Experts of a small language model: 223M tokens.
Below are experts of layer 6 (counted from 0) of a mixture-of-experts language model. Rows are named router (the router's row for the expert), down (a neuron's output weights, with its number) and show model dimensions 0-95. Each number is 500 + 40 x the weight over its row's rms, rounded and kept within 0 to 999. Numbers have three digits each.
After each expert's rows: "comes before" lists some tokens at least twice as common just after its tokens as in all text. This comes from a sample of Wikipedia text that the model never trained on. Tokens count by the router's weight.

# expert 30
router:560496481481525524514505472519574508470561555448497523526514480514515526483551565526539552470508469510507520436458513531537557533518509525451513430545488446514496514440464560557561512417438462475517462431546533452510551462533487473471523526506493510450448484525434559501536491603593483439
down16:567487548566462510531590509440514529414543526434438495517504494516497571514489542559519510490519513503509467532472522503496534548498569478466503497475515469497479520476479483371500501441411427549512563478579576485463520500571458457467479536516468528509470505495448532501430523517524487487
down17:389502481523502500468491502446471503515468454474471525429421533492510520523472514451528462489485459536544473523473531476482509555445478550533417526435450469478458506474485447489438447543459550487516629573423506533530513517489507563528476496529450459553467493550472433521479508450516507533
down18:536494528502534522500478480526560499478534511511483557538532477596487460519488507554547570451522536502486486461504484517541524497473550495474513513532504479475512504460462471419526445406504536488429477506515606424544595558556513438421462511529509506467461479495483596574504485528529491463
down19:469603487527444433495487508507491466592445502490446481541458538476508492525510460489531482505533385473513510478521530511498553514468526587567474574481510539498415471474495499488506521502469583556462489573416494490496433468438538535509507470482495455448461478507456467481489486569464522531
down20:552432487497475568500506529441532478487477515468576462527539466477464511541472543454528446528558560510519545497537515499457464541481504570488517432525505488504510480484465513532490519457520491458464547514499489479449494445517485511509598531362500584437489463447521580443461512453556541480
down21:495501555472491501506532546445465447505567543583476496577475498532536550485446525423528472504491395479553503468516529455513537520484491480516459440450434458509489564493501497499448521531402475560557494407473461543576486448467513507512482500532460505494489422473493532465509519571536515508
down22:480438539580523435527417602599525481490529468492501483566504494539567508485502583500480489470562528497445498472495508540476515436495535512492488546445500520481538493512504416412483491513520468479455528450562549499498548553506452490491495531530427534561556530440458525493480520543528504497
down23:479551505485494467561501491455478417466564530518586571482484498453592544468500520502514451510509524500509581548413532492522541445456456492487540466495503510527501539571482468544500472510501507418488474478543505532507485464437533453556534488545537491491551475455522458480516376459449546490
down24:514412507452521513493425483535462466507481522521592458510478457491472497456479480529540462556508472403511544449505524471580505558548455523550498457539565484425495577457517517510561578469453548426493472510544527531497487526439509522500554464530506538494512476521528597520477483501458538488
down25:581456522478456479494453535459526536524492501531536423496512506463560487512478518438535451542418454504516524498477468563471534455502558478529405523535560541522512508449501476499436545494454523565494498444431494481479469482496540572522529582493496499477528572478576466566549495466537571481
down26:482537462502486444525492537513493409476534447498507487459483497518496519536540448514499611519494518525520456518457499537499546519556486498447508509478532573508495498531602520536524505529512502480550499438583565413490463559463414533497465499502471490608516486492539484486481495391519494564
down27:433442467597485588420491547509428462534465518508467533453520477479606467471459529489515469548452463452472478467471506476461469502488494438469498533564484527498537496494478600493496473514469492443557539499474511552536494573465475479548461544464485426463503529501551503466508527518486522576
down28:501499512455444540536537534453517524613496516489435504557548574498501515482539522510550420423529449487524482477427497518484542531478489469523522461455528508442512550501473497482503416526593533523477466462460516542423485525503570487473423399551518481496483502483489434543513494526521494466
down29:506490500490543527509517538550530521488536524504468529580541530513560382487471566528491512444524455468515486468478554475534545456522548447531499461485508493457532441504522487505579502444493488496503465496537505465504516536547550459474458501588464470396541530579536526555563420571533480492
down30:540500506485492531480522558529526473446480439498517492464445447517500476515437522528567514440457489577484505469402498538576513446503532462486520510438544496446560570467449441499448432474534482484532516462523500459505525540526521530468434466453445498451459493527427562533490574447488560524
down31:520450573528547560514507520515422580485452530502455436479457520488499536461464518530534515440560504535488472461528547485596543474459525440482499450471458451463601517502515513479497469440519478501457483480505579585449559458582517435502507452522522502511469502485487528537434523477498501533
comes before: " the", " a", " to", " The", " in", " by"

# expert 22
router:523498450460537506517500598595474450501552537517566559452493477449542497546539500495533550519559509572510465502557468549508503536474526517526448535476465468485534483415484484507576511426488449437440484483567463496427514522532457498536487512589501489558515485480513517526461491524583496475
down16:500518471497510477418517441481513533502542532557553495464517483405529494526492484536472505502568399515449530507535459541538544503534477461526512552513556478485548451450532486569532544506453574428496555500565521453470425506519513501490479449477553451489551450556527475506533432480422498542
down17:497489523551543490451532508533531546482550434469421504593489551525478550556494538457482505376455490456502468519458451485500500472514491489538445450529486471490471600471492589507446529453506480549540540475488563423474451494524430546510459526492461502497454511539529478462482538498506532448
down18:484430517513469551440479575504514587500480468523532476515502530574532526437495514471521503505552462539507463463558497573478510502463448489540452489490468452546505457420531446494543491504439584564512476451539539558509475431513476606524507468505433471505533538490500481461540497419508546506
down19:496524550511449496438467493404544524549468480500535528493450439465474519487496433414505466586556479507500524552484510430489489475501511476517461459441529454490529516503413542498476469566585480510531485562536499525537408557450486498441524499450450491515531447568476483516468532505463528452
down20:550517459517497441503498488480462436462519497464518468484591560446466506516468439485383551445563495564496436530561514558560465481521496570457477507474568480449453490465574470531480474499507477530529490476475462537468536482517521527485501514490487506524471414458478477472546422464498576462
down21:466613555504482526497444529534502450508520525536541490533587478595463503522520468456482444499528448509484472484484505496533460556461475466395417580511543534561584522491574529488478478494438517472572499496447537509503553506503463525483521498523541481494573466527459486516484540488496465534
down22:435507504475536451622604486508445567510387504507491568526487542476494493454517479488586486512483543473556518535556485530558542545528483499514490517527491491481498518548510536547549491524502518562547418470542488479493486419491468504557510531450486464516484460514442508488503494534507538585
down23:471548512469467477505483487460499494499400478450487464501461461577531500459485503425453465449498502440447501479524503495484496548366470525459501525372456522441449504534515407522455515506519527527459552478505515480579528468514505445523538501506534520478543501480475490440541520525558449503
down24:524437501476489538513499517522447493354577455557472601440483515486480464527520572528555540505497484558536504532493464574556489515479437497487525464484493519524469484541555572516478431532484504456486520477490507538549545525507515452544521463513511465442553455484488552482545487583475493463
down25:506522516474478574568526574538501493522557485439594458558560532482540499526532559510455423509535519542523537456514471488511500443427481503537483538474474545527481389510551462432479528493423515540479541534493443413439543494516505460475519535524536503510532508489485494549531511432515486540
down26:483499451527510510560465525541467496450533533531472586432525484547531482521438535433605484515499478544467468545515498481510519506480585587516491504485488512497514543465446424553476517456487447443524524533486475454542536561461455554552524481523526454516493500541481526525475571486615511536
down27:493472490510518487483531497465541554543479497499512489516493516547465556439573494525515560609525484548550489477496488464500521478546410467532531484499463518448404590502553580496521482489480430479492527558436527458469435513460484557503475518536524459507412536498417478495486530428516487462
down28:444486528604459448438467454545448472487457516504414515475555562521508519525483501531454445474518438467541495430490521531452538494520440420429488465510507523529433447451479463487564549518505492485473496493476543507461426471463490528519512443473494498504551549525480482425482431481538472562
down29:445426486522480565468508473498415522400463506554470480527574434520487471433492541473545557471508479470512459557529496512492476527505520478474490550456464535450407545513436498481592499460514438468522500514508484528494504430487467435477528500413555468476540521511541521509461469448550478468
down30:577466448469460503481546519496537483514488476574502450445500483541548503495491535474492562489569477494513506509529463514594493489472509512478567467443551439542501515536500576485521454494513435618520552540559439513498545508486442495456433549448504518507535479439540475542561446505540480445
down31:473420482479466440558480457514566485505493520512459477496461441469548460535516453494477555448470492554554509558487410551561473655475565558557536516546498510492473555494532489461562524475433533460492433498505484482563552483455526502494542486506525498503520491464512554486478512521515510481
comes before: " ", " the", "-", "|", " The", "=="

# expert 3
router:514550562525553484551551450465595525539502529466492513592440490560439549596557494533558509499535490534475558467467473515522473522547554482493483473476489493502464473496492520524531536487432508453517441432493486466497523427490473464496508437538520541495472492465491523483530500485630468441
down16:491442487474518498581510540539478552455458574472501484504500554503554496456523540466504525497475509464507526445511478475605525527516533455492517539452467535502569534502551481473543452436480458566498411516552556505511547520550531475477510512511531448533522473459467493534448540539631448559
down17:508467482513439460524467506480474496466520482486482540494444527519527525553490474523483481506572483580466549451442515492493544527538521519561508480442518434498531541505536444576478464570534445520513541507594437460608454494443512516505569507528495501530564533553443434518517510462565472557
down18:500532496565519445528529537488500510477458487611505511493460428527528549546509461507483461453491521460483544474523492496491529446489558431513514501489449461498509492543517439520532434516575553558468509485495470511511490431531545533543454397503479478532646514454549459499483493508461473561
down19:488449582566479516619519447515565452504535483468452476473500509470451503521476489507520533456524530481452412459510456524583449491512474531485522554512519496459399473575503481515498548559528522486472484513535475501512531508485484530469464578446543528415504475421445507496502467498469555467
down20:537512529530490514536471463521458507563536498501512435516509469484473497451480486509576623500482462569524482578476446484546510477489403470524537442510551466488460486484462460429468469481530484532521524500513494447424397542528457509540469469467437505538519563474497441554480536450530536467
down21:507513509547522444553468472455514470481455520475533495564496515482475510494440492544442534518416522483524520523540467473515460420581484459496501492461507489581514565474531562486569514495515395473456503526495453377469435523469501555499503418499556490462530537545506553476523516535500559512
down22:634575491495473515506519568509488471406532446495436436495503487481452547469502544531507511482523553464475509428520490463521536533570488527588457514513541473499487524432467503527431480498457448480491515509547533532475526473526571556524460507532510472491466465528414522506537556472488535437
down23:444491469509457504448458482492447506537471420518470498549446491473486429510500538451458485551477446390514471521570506506458524494497470469530520537559509531568488495561521540469458572507459489528565490524450475561482423520414473561550466544467493499477496533529591441454507519516485517533
down24:507570506500532448452502463524499520499551366513509521473486457496491476503514447529550479568430529496528564489497523447392409494439500532488475528473472511489487492536442539503428476533588423500566563549498490540503528456467544477519506520504495481458482504489585455530497534503507508462
down25:512549492462548550509428492450410442518451523486516476466507449518538500516500473509505530520564587479513472443446507489495500514453482505465518548500506465523505476541485453450521549489473524484426504509529582538522515574528552461511534441572432516542475499591478451586512426447550463498
down26:477548543604499452484534529530527511475585404500451452519485488499475443432496540576554511506495561541422486441535554473521511521562527528527533520528503517484463518522514518507477486478509569431463553457542480477472490607472474540507467426493505534505487457540440474563486538466520500493
down27:549455493498392491540552475472464495477461504506445443505473505515440494481508518530575484440478511501499499544524446535572456534492488487574519509508490542439489507542464494523478462463440487427518475491561566541444536506540524419471448444520484421528534462446420517457467486522544512420
down28:551482453480500513558521540494520516523465493495547534488601499512504527400456449537548450542491467532510502529453487491500503522513542461433596472526558508508510539456499469588513498486464472476495497532502564536409566476571545495450542528473491499529562522544449474526421517517450429526
down29:516466442541509528496493486517574554450542542546514503455461524439488512553533512537447548505476514525462569489581506502576499529577483517512530397515428523514483530425491555474495520525477448458452480499578518523417473479452466485532517537445557603509466480481505527534545472492490500528
down30:515516528513446448523502553512434481426540498504525424479496526530558494419501501561470528486473467497476542451518594463452510468462487536444508485455514483581453468505511518514515457505419507510572524412511549451480581430519490471512484436429470524472444469525493542469510443477455516541
down31:475524527533516416504542533438531456493601493508413478448507541529536488468495523513485426473527495469537512456526478487543558484474554467506495522511447494504506548503531432470556464501502510487406433512442552459477434408470493504518456448465527542499421426427533497472456508505507507536
comes before: " to", " the", " in", " of", " a", "ed"

# expert 25
router:482492529494391516580468517500535478469507459530507526498541467573502535487496480452521537547494550480590456568436498452445538381497536516472511471557511413505577459503490540488539548486524511453506459481516413492541516529523546448553506545525501503498478463471565453497494512480500541454
down16:547459467524502476520492508520551471572573487526536548489499501480429528527482514491472497534482467554523504451519437526527489391574473472501491492522543459491493510509534453420536402432530455537535569504497399531486488499482442582509522517523444439455561526501498500522523462505531580498
down17:534511524491492543466516446497489438501484544520477462519464527512432509520560463497512495544569433543441511486494478549454467485524532505510499508558428534618508456550517548474549512479569462471436410476441495542456560500522484568438516528470533477526468486555472553511484529521502522604
down18:536504452458502521541525487550543462497523517486489490488481490511427548528474490482540482542461556487481456463496483523476516534531490486471521513512503481489347500513494556441498559479621482508462536452519520482503517521557427561565462619555481520498411461495503485556528508526541542499
down19:490481610486455540529499524508556469484568490494487531470542460505469518525437506475543532567438440450482448494482484479523454487550492496477547491580549461497477402481520514437506571471537506489555452483472485469566479543529564561497533504501513517441484545572545527519497530542467600508
down20:457484488498461506481490471471484529508521425519519529450496472534511547481466445481477475493511564529500495477506466503423494431544509513562478506458584434537506493492429423442498431525573461437525505526460551473502569497552480467508535532445465485527524499556587415504440471404511525470
down21:551433480465517454430497450511546483508474521441452529421514536512511484561536531452439560522508562539487459497412504481514439569491499450498504558556497558498521476450552516525543493582484441433536468489477455516462566562518498488540473565472498472481440488534503504532545584496497523479
down22:481451463504501620454466507535490541478450458475434517465512533567439466458533515537509463527470439493490497486548487494527529480471515497528494461451532520516519486500516482486503577419492490560433524535484591486429480457519464563419415429500487497463521534452569471461521512471528559523
down23:404514567466467520518510585519549511592486561575487467562497596519481517488489521508506488469455523484513509510489507478464531472573572532585513506566473459488484522529492529580475518466557541496500480538437465586469482466517584531510479514517529510491441540486540519514496456516457555531
down24:443556514497456529539518503484527511477477470439529553465465532478554608486459460518479493478516553532446480504415493514529505533466478533515447489525409480511431428486437523510564524520507503530548583447476401499543538521564537466557463545565541514511422485495509490498483488518474505452
down25:440534496619455517531530510544491461572491547581520394493456518469516499591539469532546480553453503514480497433448480494561533459509492491514529499592530471526509572541483505477515459522506525584525521478557524535523512502459528454452522503489460458503526473521434504473527446503461447478
down26:486484441522543537509500415502503512491509461412482498505508453481510521474452459477471531405514450522430540558487487524440445505501441506523506517544482521479411501534570512502454472562582503493478459565480500489436388467477499550521451509410539478471431537506476490522509505476484537452
down27:502516576485536535526431465516493502509545557480459551563497458552490496503493469524447453520459434486488483527438471559441462434503558480481536452492445608503485488512527577456557454536506463511470453564526519470510462489492516468441534501453505508471615527447510574515479514481458490544
down28:513525472543498505551543496486499520515444442569559438439486491432528519505501564577557477497515493537602503493535529475455527437586484469500462448486565452498475504550447464510519489444558576540504503499544530489496474504450596566478520504526508480520449452491470482553483470446536501440
down29:468574502531530479554504464510458478531515421518540426444516529529480539481496549486529521521502542477541510516456515452540452569493455522467516524498472477459589443518521565479478585433505585496499447485487510472554499540438515556564481518581524447530432464495446550488460509471489484428
down30:542412473497492530440486500503512443485450526503425442548541451563488495516490524505537573544559600450480488469570465556536450571543454470526543445493553461505524467496546559531508538465425583518515477456492506519514482538530513504485499499427508520489410483472480529534494541482529492459
down31:429548538460471570540490502408404559463484454493466555423477506544503537471542511439506531454463499565508538584432524502443552492472577538517495505489481478505497512531439452466416497500481473543510527504479493476478512451563464465480438505537497521532506497455561465431498545509512493538
comes before: " |", "20", "|", "0", "19", "."

# expert 14
router:554477480495530517492518515538484510428524542474539541472496424510577524538520513506482495502462474564546496458475477587578501515429492463508500530486487517531484481472472515474567481441443475518522505457561446478570552445528495466508522527531503500489498526457433513544477550613619467432
down16:456451507475561492372463471474522474462537436507496484485495406450499473523542538502401590483503519483504490546466419493579479517480498482442521489488554492558516561491502530507497494452461487481490563461602510455543556520487509460458465486538535502549511504479513521501554526502532474433
down17:501477478464528501447439503478530481521517513476456518479544483552541508470424536440526491577472488484533430476558440484456401522447486494524519459478533489550447440512497538481435517492513480487533471535504469480514472508529524481435442559599531576423479527462534460456495501462435408492
down18:488487531529524483515544611497488511470466566481542535470558491438419514536441506551507511485502522491491503483475406517500515528560539466492491446510549466436528454476481505454545479475499539508506518486516494423457570500524540451480479431464507396502509553522551469390491435466447522472
down19:463582471535434470456505509468546484491575407500474502482442521523472496498444553488539462506475486473531488539455552546518491472533523435473606472472527420473490502540432470495437452523496474523524512477477485503549465521535530470563487463474470595500466439496576498393491495530500505480
down20:472545448481452552554473502557498567494502495476532435527478511525521455481519434534480444534513472472491564519424491551424555521468487508507520366563446539505486512474518503501545547563491496573462505470480500507467427454491496522542503532508454451452449468500483514466490448606513543515
down21:527425603538520542559555456495532430480607512478519453481511484507564497513500513545431578450500533515541495468448499528500495452470490490487492479533533455522550506532514434473535579502480448444487556482541552521539476490507505407451497465550539521525499507567465513506524530492541526421
down22:460483528539501495561567470477454569487519463537497469429461580467492565437485490529480505477516500566563453536529531541564437509477559470507489540551552495527435502563551528459452413485464477509520458532516517501506556464513399448470504536574482481540524467472451471490474560510503533505
down23:483535390488530457576468509502531510471459483464530504447563560474561529540502483412455482525518513540439529454457491527517464471544456545512534472507495511496542482539468489520564504476424522483452443449376492591463540543475494511461553562484551487506469536466548533541495513505493513507
down24:481469483461455512421503476552544517543476477501542556572538505507532514442473394459503533504499462565580513504464436487484466535504469533463524499492535474496410499478569504557510493455560546465471556463514452426570553488502491546469498476475507440511482497491484546497477459569592455475
down25:484534475512480494506435502525451615434447533500548467532475541535511500458517534487505479423522485439486418482514523451539555457560479531406491504457497543526488534583494501466551493485519486556490502448504571503557528479510432472533483435510430549492541518484451470565550463537523455521
down26:526520478528451544544488475520490489453520448465475411517497454425496533494515524477561442520487443488501517484562503440466479463483518515539512454444508505459471497464516462464463396557529484507431495529548491422468428493504436477518455413431519514492517452510520426518459585463513500429
down27:534571454559537402461520416539494533549470534499491432536461503497545465459515490455524529565478541503511519455510493493471482506560614565525528494554440557553465548530513537537465495473457489595465507493480546503517468498452472503467491519492484406551527465577522495502478479474467488505
down28:491518579490517552501515534511540503568514523449490552534554511489514563511530534522480498493504536531517482456473477562586508398446474519457412499530521487432463456407487484439429457496460458513534503540530507471436542517556483543516506456546529574505539543478497488505422481436461527472
down29:505415511390488413499530506566500491557474467526440460444509474494492479515447495583578510514501484548533493498472490470462457494459558494512491498468529445528520474484498464470561483479592507554508495568486490601534531441513545543478506480522482414542517546441527532531465528438488497488
down30:454491427534502496452548508465532512526503387506451526433530463555395453507456521526512530498550440533514487490482491566476454579459448422579482472556524520450474540497569477485492564435475482524537513489532493511538514531428532460543500496529440490480446507516502421488511503504519517494
down31:415511434581487542485491415537474520518502518505461521514451529569462545507495451497497560506480484471539472436549546468477467522493502446540523540493477573513453522536515536464508500421587492564460515475545518471533506534459496541457506516473479505468515513528483578494518556559574402434
comes before: " ", " the", "-", "|", " a", " The"

# expert 17
router:514526526459495535577549545463523495524481528563489545563484493598497506477511590463590539490492533451517503536505435514474528433434592532484552487464552459468485535546521519460519522493558501482494461473502452557466516566501410500452546473527523524502472508510545517461527499547527541584
down16:553497464463461439509560512520517519462550558498536426516489491407559504503481432489406490466476417543494499572518508520575502507454457444535500506504496458485443510475494397516566483490476533479539564526556460449504524476453489526456486577456510530477533488491522446478510481454468495430
down17:494531577465438462546554519521544513561552472519463474534590494565493529551461500478489449466458545502577517490513463513490463464516523541469552476476513508505529445496489519468515497457533453503511457465449510451461498568544510507443480486568565508480533555543565444470512479478482635559
down18:475523547529528528524482475510552553529512515482397486580529528481465516503541451463484478538436481477494429505532484516444506502473554518608535511617500616458436483472491463470513525464556514486500485460504529523475480496471472456462504558545520518532540478537513527467481489514511580412
down19:525489556387503538487580508494479449577478402522539462525431457511504469495482502533498493463493479478496526602549456502431506527465493492428504535527524472484516508541477500565462522519533597561454474450544528465504478485475440474517414470460483491485492504524509500420501563497462467524
down20:537475499524452502513470511480493651497503488520529504490497448460437456487547452486454500454549546557476480538549534470434519485519494499527512471448496517494541502438511536433458435456540544472511476534582493558445512476537446467507589511488496494551529483530512482578579466446485560515
down21:476466510508576468562459462563565489507519574424511460452475510478475488538442469460465540541519529520502520434514459552491506496543521533498530565564461477479481422493504431515525479516454501453455591519575514476608496508436529506534577501472535488459529500520557510516545457498447483518
down22:461490557516459455454574456422525536475426505427475505492497491471504454469515385496511497490606426516533469464492544478499457523510489488536472572447528475536494556442540492462468438486537517513580509527478473546546499495430465541458433526472490517435472490508520491493499476464555476447
down23:554461501458503521529409492476518454537471539487512534487499556469453494557567550496545507494459549496499534523528466592517505420503508542466524511461423475456479607494548471485552478449581479480439435522532451513465555563474444554494504444496487509453508505494543536483476487579539504472
down24:498609496529487538508473493531562462545475478565545454544463424475525430543512550483497621524498492483543448566515489465420511529466505530478526490514537493480552455472497492501492509515567470557491421478541516480472400500454551486487486445461489556452566452538500509468490476505540507518
down25:500501459585527565487515472480472466549498548484496483555473497453573433497543500439473524517504449469501450551425499458495503523431488484550447529496515427541586461578508468539554514441568501510458478502529492487423425504498526552451446496504500525489483493489426532506534456551479424477
down26:439487449489503448432424491519499542543465533505495527439568493464547497505527518513460473551505546524494497469501579437513502551558436442506526474485517476563577501497492543478465515520486598484474451535513510510521460466440527573448518542432578473520512540484492560511547481418516570503
down27:535452483516461529461505543501596482511499528462536508478474520435443532465489433491458542533482418517539589520531541515480529538508533557528535469495476564511506512396502446522549488504439446534520457534552488558488484477505501463470500563406556552440498480487515433421508527486485532540
down28:519551518485456508495587529463457522514536397390521546487472474492503569483574439518467506415476487551485498497500504418520493549476479551482508482492515550489496541502455468511497468509508511555497567564498498556557477438516492506545449447576552556503490492466453409516527501451492469491
down29:515479513496558507596485466480447547518510588446481472487499486482472524546549507547484503453577422553491518507460411473492455433488501525424508510549442512455544500599521521373447466531483472470516559520495476519560466499475458533476535497559515504505496554465473515507493495522454496517
down30:475509578466505517458559561469451441486523468532546488445454458534466518496480531477509443504512526527449537483435528456462458452452459560451434442423516523478518476490491494441491452557498474485574447496449413517517557434468474549528470506563546512459526535467489513520474536507492428564
down31:529460461504431519503527532497509479503454465499580491476520506471486550464500594488429507455496412525547519444412490478449478487483503546532449556440475439509544424492443515548491490491535519517510543469474465521476488555547559507461587512516559494445399524509473430520522478516524526544
comes before: " |", " ", ".", "–", "0", "|"

# expert 20
router:497520489535474505486481543517460538536559501501594490507497533514442450478513482503602476539488473500486440480485457511445592454457476511496501425552514419517543522507540500501461504477517460491497421466441454468503477595530418469498540475475482460544493556548516565434431527550482522549
down16:484404503393495505501536517494484518427477451503425548557461463465560544539459544524483494560479483515512439511484492535530527461479489491589497489592572554559472455521480534457503447482462519466482497499447510500567524470520447455514522499542508463492550538440563522530547517436457506481
down17:541498490494522423578484502511540519554495545477495477590515402522470509482474502454461556570481502496472513521553531539559477545503450444505605520511489520487523476448520510503445542410447488497428509519480501532485414540443507559520513566497508540485506546479477582539560493505534542495
down18:477514475453505480452548486471510503530549471565500474526467566555424468435464506511543525447529533534488454498526425518481504417506493594533577443538482506494527442446548480498531495502542503494464511473555470527511458471540392572437502505515416476460487492509512505479433439549516459515
down19:514515495505493509503507522528499516472511491465593494493557476510473494496567489532518509558447500516465514488504526439421521534479543451494472512567485553495555598453437527388520546562422429515587492486517504531475453548473447451488458551510486553523566495508539536430487467434484499488
down20:590467505515480518454468524460494416460542533515511554528496475547422539427495485569501522511515482550460465492497482512470472497522500403474536404478547448463470534538508530514455493471549516547542527532492510487490480499443471613518499425471473515518516503623477475536442484485539497487
down21:480507503476506516466489418506488478552512447414437473547417541490428582491477495441467520506453551480504461516532471495536519429496519498486534514484545476507440496524552509599472533515497501504487486483409463484646511501489518552497482563539494467476462460492541535528526479536431479470
down22:516554462499504435470532523437521558459553460465527466524554557461543517590444486440486525466456409529526502456551449552564492512481522537499440443515485441424490500563492487511520523545434504503561548507518461506488490506580565524512479467487464491505532515514590516467504441459546516510
down23:444525523437468476467569549447479541588474556527520470516466489420523446495496530515521469515492456496494538481515462571466506633496445508480405542449464477491480441449519506518462495497447557518528473600454543552502543503495556498486494487491515474469486429492531439524502471535476533491
down24:502449497486519516499487551534445455534478404591478486520512490471514536448523557526512508546447592523466518524584555460500464494560512491559527494475529500555565528478500598486495556420504505453526446427501512464421495546530509514468533529479492506557504534535551549532532538527544464529
down25:538455428470511491489536464505451486443498503518517506532487496456481515513494511498466454497484440548584617477513536534501480459530497471490492484532530532535443508540528524474509509428529573381433519551576473542489529449552591509553523465474496519496423522494567474529538471488571514486
down26:450491534464502541409462520459556502551524426466466548520455523562493437513480497465502441504483466500432470499491472495475512439463498556496506452525548560514530450472507543532505522504569522571544558478468406515499499511464438521490544461517492543437535604497572443504535478516432518510
down27:529437504495484523489533478521562447553495439555502438526496478586509540526477465480553546508502494431508463446493522486535429476518521425488498470566544437523572475491472464470544533476562517438477533464481470418556576542502521504488493525523495534455485472447545602493556503516528533435
down28:493492477471517498439423573508507477456538554483554539516465490437450561510473510489540528549461497415426548454451512469552533427506487598487508447409446509514495594470500502528538508488443434486478516492475432509527504488520521467538544490472482547473534499511505504521549426562517464517
down29:475503468577509481575461520451600513528451567513479455513480487518465519523492526459470493532532411558489489548545497498496531473502462410397508428415532547516568506507454467483476442499494470497443467550500482543511461611481507509509477446417494510485509478528499503534519489454515498503
down30:520442508471512461520508459493531496510526573423563534601515561570477487557512509492479516497513406478476553508474489514481466496489542522537629494546517564483542498463505496499552505488500524439493478384573474541539537514531481474556522519454525507461479444480501515432453486455523483471
down31:489444427438502441472538542498474434500434476555505469571511514528530460533493542525557478517510547480576545513491524516469462473395525519485505595504557541527572528476550519414519528459478514537477416528551458523546467486494456481482464431514500480485450453486554511492491461450493493541
comes before: " |", ".", "–", ")", ";", " |\n"

# expert 19
router:511496465480502456502484493544475507501552409481543570570421469532497493506518549524431503558495442565458491485501555486464487507516473477538507455515517515526429573477506540480461564469490565491591487526499457464465501483495440573489546499440497461535456451546540525488509414480539599503
down16:512473580523505435487463575457516507452426554550452523484484420471473584464466507515535478485526510443513544542504505537466518500513497525530515516458519537545595492463555516503418419452471423488508491521503487509455571487577531491457499442499535535496547520405450538536482516506486474488
down17:566474514502535458459558456574512456522500541507493482515511498486460583586506480495464433465581587438499521453482427511481489446498480455526488535460463418499564481486473422524544490512541509529456532468480439504494452477486553490584544508529484485470482570520499431480534464496465446525
down18:481492434498498548451501495426512459509560525458441569583494538499475506466508514488489506496506559547433432486481539469528547432498485540498486559503559490461525522448485498507440505437560446569426538527505545394475482477584506532496479478500441517539518464516536484454423536515471460507
down19:471608503463469519505522462453465513439488470465466503460409511530466546529459463497498421570540486491547528520484492418461492482474547520479454428469486482525492522511470562504367471575494482465486551542445510467508436447454456497523487538526457540547465508510539472466482560521495485502
down20:544499524527517469507561428451548481525542484524526439534546386568498535491486575541524510520509550480440517488439490482443490499503542486429480549521491474511552515566471599497537536502501495538471515481550513556547529588541496438488462484492535503463566521549486516439499520460548575490
down21:553543482563517533499579528486511546525418477483539487523508557529478504513500561523507498505547505568513492566495580480511433471451475546464509467471518445504539511552434531491488516459508492519519515439409433447463550498479485491557461578469509455468499586580468528504512401476511465493
down22:502485557463519469419518511458448494475479462474465436541524542548493505476505500595535545560509483452529564502542512470508467504452521470536462507522462555572493461505504583468482576593459553480540507509437407566432493493488464502466477478494502430487415517527481476531472535511546482518
down23:479575480487572457491501406535411516480558492459453440514477513487556538503520431538527430458535501488516564434402514459481478556411538536501498498485444474497508579529496499512504509529526480488501547496510496513571508461469540458548454551524469493510468445484572535479529525462532443477
down24:479479511550481503548553549546497510457443519502503606457470478478527450443507557510477465503487439481537550527540534537521501643488467452500514532486457545531499515559559488468440534565406482488577475497474479485431461496492502493539485495493483483529442504447523489456443504496457426528
down25:506520548506532442528495542463372498532507503542503519492513554418516514529484519445487568451546468543617509560481494485524487494520426484479515518425464482444563539542451487537489531506489508571493505507514430471505457503465525455485486430491484414522540480451540571444466503478527511494
down26:444527536474499496541492458504428467494528500529489494518485541441547472480475549460519515440549578605514508486574460490514520445517513480463515490446547475484489530506428436545430473391469525451440443463485521478495578456561509463481491520404462508474487522517503458561523516509489468456
down27:519461490486478451510462527516546533517463437492402510508497543472397491568528458478507550407477501437453490465500480527483496466526503494457505479546539581528454491483574442477483433485512527383517465449528479528546570470516519510483494530548552492514565545548457495490500530464560470522
down28:525543544498534500599557439555478507473535551406498482610451500546515522496450471466489485510504456519479471458556480480507442516492504502500513461474485599503519453531431461446447487523503425419513553527531536456455532523451532533521488516507544525503456516543585452457522500503474496463
down29:527599507515468465566515552464482442488516464515564508493427475467551567514520452523532465490540509483450579454477481450482484509450567503470393453402457463522552496522453520555504444574481473524509520480468475546539463503529552413519502460541482488506497452538481474499493475535533489523
down30:351468471457530487484434483456457519456480543535531493564468576508527487496423513494488465476520494504433523503549465504478487510513512474513530480444549519474499505533524467515542589516526534461528506469500510414506487470433448475518487522536451400547437464487450520575484521549488440514
down31:473448505541497536552452541517520432446504490524537442569534496542501465524550499547448523422501540484491531543495490509528529501571444499491502534583483465522468548521552501445498464412473488475511418438601566535470499491565545484473490509481489500463518483487552530520540519421429550467
comes before: ",", " of", " and", " in", " was", "\n"